{
  "num_hidden_layers": 15,
  "hidden_size": 192,
  "n_experts": 80,
  "experts_per_token": 4,
  "d_expert": 32,
  "d_shared_expert": 64,
  "hidden_act": "reglu",
  "moe_layers": [0, 1, 2, 3, 4, 5, 6, 7, 8, 9, 10, 11, 12, 13, 14],
  "router_score": "sigmoid",
  "normalize_top_k": false,
  "routed_scale": 1.0,
  "balance_loss": 0.000194,
  "balance_bias": true,
  "shared_expert_gate": true,
  "init_std_router": 0.0135,
  "lr_router": 0.00058,
  "vocab_size": 3255,
  "norm": "rmsnorm",
  "norm_eps": 1e-05,
  "tie_word_embeddings": "early",
  "optimizer": "adam_variant",
  "learning_rate": 0.00126,
  "beta1": 0.9,
  "beta2": 0.95,
  "max_grad_norm": 1.0,
  "batch_tokens": [65536, 131072, 262144],
  "max_seq_len": 1024,
  "train_tokens": 633000000,
  "max_steps": 4273,
  "dataset": "wikipedia_en"
}
Below are experts of layer 6 (counted from 0) of a mixture-of-experts language model. Rows are named router (the router's row for the expert) and show model dimensions 0-191. Each number is 50 + 10 x the weight over its row's rms, rounded and kept within 0 to 99.
After each expert's rows: "comes before" lists some tokens at least twice as common just after its tokens as in all text; "comes after" lists some tokens at least twice as common just before its tokens as in all text. This comes from a sample of Wikipedia text that the model never trained on. Tokens count by the router's weight.

# expert 40
router:34 74 56 60 38 54 47 58 54 42 50 49 45 48 29 44 45 37 34 38 49 55 29 58 50 51 29 48 38 58 52 57 51 48 58 41 41 46 51 39 57 49 54 35 48 64 45 41 56 44 53 39 48 55 47 67 45 52 29 49 59 48 66 73 65 56 52 56 58 60 58 53 52 42 55 34 36 54 43 69 58 33 54 43 45 60 52 35 50 47 74 72 57 56 49 47 59 61 41 50 59 39 33 56 32 42 52 42 49 63 40 47 29 33 55 49 44 53 65 43 43 34 56 62 53 54 30 44 54 49 61 43 73 47 63 42 44 67 42 58 49 33 50 43 64 68 49 63 46 27 45 58 75 55 52 44 37 44 50 51 41 40 52 41 49 56 47 57 61 53 51 61 38 58 58 45 47 47 54 54 45 53 32 39 45 46 42 57 46 43 63 48
comes before: " ", "0", " —", " −", " +", " Candidate"
comes after: " ", " S", "0", "2", " s", "1"

# expert 35
router:18 68 46 68 55 41 44 44 50 48 46 41 56 51 59 42 37 46 43 48 34 46 37 41 63 53 48 25 63 60 65 44 44 47 58 42 36 57 56 55 58 55 68 37 52 67 63 56 65 51 45 45 29 59 37 50 59 45 30 59 58 40 55 53 54 55 51 65 51 42 48 48 60 51 56 46 28 45 51 51 45 36 47 39 40 54 54 47 46 55 66 67 56 64 55 46 46 43 43 47 47 35 43 59 59 52 42 66 46 68 49 58 34 36 42 40 41 55 38 47 50 46 60 54 44 50 34 53 49 44 54 34 48 45 46 39 55 53 58 51 43 53 64 65 33 36 64 67 45 37 68 45 71 53 46 46 28 60 48 56 25 41 44 65 66 60 46 52 56 50 64 48 51 52 64 45 53 63 51 62 48 40 40 58 56 53 55 41 42 62 53 66
comes before: " |", "9", " -", "===", ";", "The"
comes after: "|", " ", "1", " |", "\n", "-"

# expert 36
router:35 70 30 60 42 43 47 63 46 69 59 48 42 59 47 44 53 61 39 57 51 49 35 40 46 46 28 31 54 59 53 51 35 58 38 51 57 55 52 43 53 34 61 65 55 55 50 45 43 47 55 50 51 56 27 51 43 55 32 58 39 53 53 54 62 71 41 73 41 67 48 60 57 40 46 51 42 36 46 39 44 45 61 42 44 55 39 63 53 39 64 71 46 53 48 32 36 68 46 60 45 31 34 60 36 24 65 54 56 54 54 60 31 30 43 37 60 59 35 45 63 59 45 56 43 39 50 55 56 47 41 52 66 51 52 55 56 39 53 45 54 56 41 49 48 42 59 50 64 33 75 48 60 41 52 62 57 50 55 42 31 50 39 44 51 41 44 61 51 49 65 54 46 54 48 59 55 59 41 64 58 58 43 43 53 47 50 55 51 63 50 57
comes before: "1", "2", " of", "9", " Preceded", "ment"
comes after: " ", "\n", ".\n\n", " December", " January", " July"

# expert 75
router:17 71 42 65 44 51 39 61 42 58 65 39 44 59 63 35 39 44 42 43 43 58 51 50 45 43 57 38 44 45 69 49 57 45 58 46 41 48 66 56 52 55 66 55 46 58 43 51 63 52 41 51 43 50 41 46 54 49 26 50 60 27 56 60 41 63 61 62 46 48 34 55 52 45 54 43 45 45 56 54 62 43 68 62 37 46 34 53 55 58 63 53 50 67 45 60 34 66 58 46 32 50 41 57 57 48 47 75 45 42 49 50 32 42 38 65 52 58 44 47 42 49 71 42 49 47 54 55 45 50 55 45 58 37 46 33 50 53 49 49 44 51 51 46 42 34 57 56 36 33 80 55 63 47 44 45 44 53 54 58 27 51 38 67 44 55 49 43 60 42 53 46 53 33 61 29 41 51 43 61 58 39 53 59 55 57 50 50 58 51 68 68
comes before: " |", "–", "9", "8", "6", "7"
comes after: "0", "9", "1", "2", "8", "7"

# expert 46
router:39 70 58 52 55 54 53 67 55 49 43 51 43 45 40 44 42 52 61 47 60 71 52 39 44 41 52 60 49 41 71 51 53 60 43 43 44 62 58 50 49 60 54 53 74 55 52 37 57 48 67 60 39 59 31 51 57 53 32 47 53 58 63 53 50 69 37 65 46 60 47 40 40 49 36 45 34 44 49 63 50 50 59 43 54 59 39 60 57 43 76 64 52 59 60 54 30 52 41 45 56 27 45 60 48 29 55 68 50 56 55 44 50 43 49 60 63 36 61 52 54 42 57 57 60 56 27 38 53 51 46 42 63 53 47 27 46 51 47 39 48 54 49 45 59 41 42 60 57 40 68 57 71 58 68 60 39 47 56 44 26 41 39 55 62 56 58 56 50 54 68 48 71 60 53 48 54 58 54 55 45 63 33 58 45 51 42 42 54 42 57 68
comes before: "2", "1", "0", "5", "3", "4"
comes after: "0", "9", "2", " Women", "ople", "ers"

# expert 76
router:43 73 56 67 57 54 46 69 55 60 44 41 42 62 52 42 47 42 67 34 59 54 39 36 41 42 36 50 45 50 40 48 50 48 44 45 42 64 50 46 63 47 57 56 54 53 58 36 47 57 68 51 50 58 46 49 42 51 30 58 42 35 59 51 52 53 43 73 55 58 64 78 56 76 52 43 53 64 38 48 40 48 56 41 45 51 67 49 57 52 72 58 47 55 40 42 47 40 46 54 41 45 48 59 47 55 44 53 48 53 71 50 51 43 49 49 48 48 38 50 47 51 53 59 40 55 52 45 61 63 34 44 38 55 37 37 45 57 41 69 60 53 48 67 42 39 57 54 55 53 60 52 75 55 54 54 44 30 38 55 50 39 49 69 69 52 50 42 50 44 59 52 72 40 64 40 46 67 62 67 42 59 55 67 47 23 61 37 37 56 61 51
comes before: "0", "9", "8", " first", "7", "5"
comes after: ",", ".", " ", "–", " to", " and"

# expert 22
router:43 73 52 79 44 40 49 47 54 53 51 44 65 44 57 33 46 56 45 32 39 63 35 42 55 55 45 20 52 71 64 40 38 42 47 30 30 48 62 62 56 41 55 53 62 66 54 45 62 47 53 40 36 49 39 49 58 42 35 47 59 66 52 58 47 45 45 66 55 45 48 47 51 56 50 47 39 62 44 57 55 55 52 34 45 60 55 41 63 42 71 63 47 58 47 57 50 40 60 33 37 36 43 41 58 41 42 64 56 64 45 59 34 50 64 41 39 54 39 37 51 53 58 50 59 54 43 65 60 46 46 47 49 43 63 34 40 59 45 63 46 47 60 68 50 50 53 46 49 56 64 41 63 50 52 54 22 51 46 48 41 54 50 58 65 54 59 48 51 41 70 54 52 61 57 53 50 51 49 67 66 40 35 33 34 54 38 52 42 51 43 52
comes before: "|", " |", "==", "===", "|---|---|---|---", " |\n"
comes after: " |", " R", " |\n", "|", "|---|---|---|---", ";"

# expert 39
router:40 63 50 66 51 50 48 62 54 54 54 36 64 48 44 44 59 54 47 36 56 66 44 39 50 43 52 43 54 42 63 47 46 62 46 43 35 56 60 50 66 51 57 39 49 57 54 52 50 49 54 54 43 49 49 76 70 64 24 57 63 62 74 50 63 42 64 79 41 51 39 39 53 41 45 40 41 51 44 56 52 44 55 33 53 51 55 44 56 58 76 56 51 64 48 42 36 57 34 55 43 34 30 51 51 37 52 70 49 51 51 61 40 48 58 48 52 53 57 36 46 21 57 33 64 40 35 62 49 59 56 49 56 44 53 32 55 57 59 42 65 46 56 52 46 58 50 55 46 27 68 68 72 61 52 34 39 59 41 49 40 42 47 56 57 53 38 51 53 56 63 45 43 52 59 43 59 52 56 45 38 49 51 44 46 36 49 63 51 38 48 51
comes before: "1", "2", "0", "3", "4", "5"
comes after: " |", ";", "p", "op", "ot", "os"

# expert 56
router:31 66 38 56 53 46 63 58 46 56 50 62 42 42 51 35 45 61 54 43 51 72 47 45 56 42 41 15 55 52 50 41 45 51 55 37 38 44 68 54 48 57 67 54 47 59 62 50 58 46 49 44 38 56 39 61 68 52 34 44 60 39 51 45 43 55 61 82 45 52 51 58 77 39 54 29 34 48 44 52 54 42 45 47 56 56 38 51 44 44 72 68 47 58 50 65 30 60 39 47 53 30 52 46 53 49 66 56 36 44 58 60 39 55 38 46 52 42 50 47 52 51 68 58 63 56 42 58 70 56 53 47 47 51 54 39 60 58 56 41 34 51 56 64 28 47 58 61 46 40 62 56 66 41 45 42 42 28 48 46 37 48 39 54 58 43 55 48 61 47 66 60 52 53 46 41 61 59 47 57 57 52 45 66 47 53 47 52 51 34 43 58
comes before: " ", "A", " also", "able", "E", "T"
comes after: " M", " N", "N", "0", "5", "3"

# expert 37
router:25 77 27 55 52 46 42 60 48 64 57 57 41 57 58 60 39 53 46 53 40 65 50 53 51 45 36 23 43 60 58 48 43 48 52 48 37 49 45 61 53 47 51 47 59 56 66 43 52 53 59 47 43 62 51 54 42 58 36 40 61 51 68 63 64 64 39 57 50 57 52 57 70 47 52 40 42 49 52 43 30 32 52 35 45 58 57 46 59 38 68 53 50 58 49 35 48 44 38 51 53 22 18 46 57 29 52 51 46 45 36 58 40 34 50 39 46 58 47 34 40 44 48 52 38 54 35 47 48 63 47 44 62 56 46 52 57 46 44 54 59 56 46 47 35 56 60 53 55 32 63 46 75 52 46 43 43 45 47 42 42 61 39 60 60 49 48 61 40 59 68 52 44 62 57 54 65 57 47 53 53 50 45 40 58 30 46 51 33 47 46 62
comes before: "2", "1", "-", " birth", "–", "pec"
comes after: "\n", " ", "-", "|", " (", ".\n\n"

# expert 6
router:37 74 50 56 60 52 48 56 43 58 47 44 35 64 33 25 31 43 48 46 48 71 47 42 61 50 46 27 65 29 47 52 48 49 56 46 51 55 68 56 64 54 50 49 71 63 40 44 67 41 63 53 35 51 41 53 45 51 26 33 54 51 61 53 53 61 57 69 50 63 39 49 54 44 49 52 41 35 49 46 61 42 61 42 40 48 56 48 44 45 65 52 53 55 43 43 36 61 37 42 56 38 47 59 55 43 52 73 47 41 48 32 40 48 58 60 68 47 52 51 39 47 64 46 50 45 32 47 52 48 52 37 62 52 42 26 67 51 53 47 42 45 49 53 60 34 55 65 55 37 78 52 70 40 58 50 45 55 69 61 45 52 41 64 53 57 55 56 53 45 66 51 53 53 51 43 49 48 50 60 46 62 36 55 48 45 54 47 51 29 58 57
comes before: "2", "1", "5", "6", "3", "4"
comes after: "0", "9", "1", "8", "2", "7"

# expert 13
router:40 65 46 72 48 39 49 70 43 47 47 43 56 49 57 40 43 49 45 34 68 68 43 39 39 47 54 34 56 63 68 47 67 45 52 55 31 58 55 55 60 48 61 54 52 51 52 44 77 49 36 52 31 39 44 61 50 49 29 45 47 49 61 55 60 56 55 69 53 47 56 47 66 48 65 40 43 48 38 48 42 37 28 56 49 51 51 63 58 49 72 51 49 54 29 54 54 55 49 48 55 44 24 61 45 45 59 58 34 59 44 47 41 40 54 47 47 43 55 42 50 36 69 50 53 51 37 43 62 50 44 52 68 37 52 45 48 63 54 53 58 64 49 53 36 57 60 54 64 49 73 54 66 54 52 48 35 45 55 36 30 56 47 51 64 60 52 62 57 50 59 59 52 62 58 33 71 53 54 49 43 67 50 50 37 31 51 57 53 47 55 52
comes before: " ", " —", " +", " −", " .", " MF"
comes after: "0", "3", "1", "4", "2", "5"

# expert 3
router:28 74 38 61 51 58 56 60 54 48 59 52 54 58 39 58 34 55 43 52 52 57 41 52 56 46 44 27 55 63 53 52 56 55 44 47 31 54 56 55 59 39 50 48 57 52 48 29 60 44 49 48 38 56 39 52 45 62 30 55 52 51 64 56 60 51 33 57 54 35 54 59 65 58 53 31 49 48 51 54 41 36 46 41 43 62 53 39 52 44 62 61 49 66 47 39 35 46 45 33 45 39 24 45 46 48 40 58 35 44 36 38 29 44 53 38 46 60 45 43 25 40 45 52 49 58 34 65 42 70 53 40 55 45 60 44 49 54 44 62 63 44 40 60 46 44 66 61 41 26 49 46 71 55 42 38 37 49 47 60 24 41 43 62 59 44 53 58 56 49 67 65 39 53 72 42 53 54 57 49 52 57 39 49 46 57 56 44 42 54 49 45
comes before: " |", "-", "–", " |\n", "3", ";"
comes after: " ", " |", "\n", "-", " (", ")\n"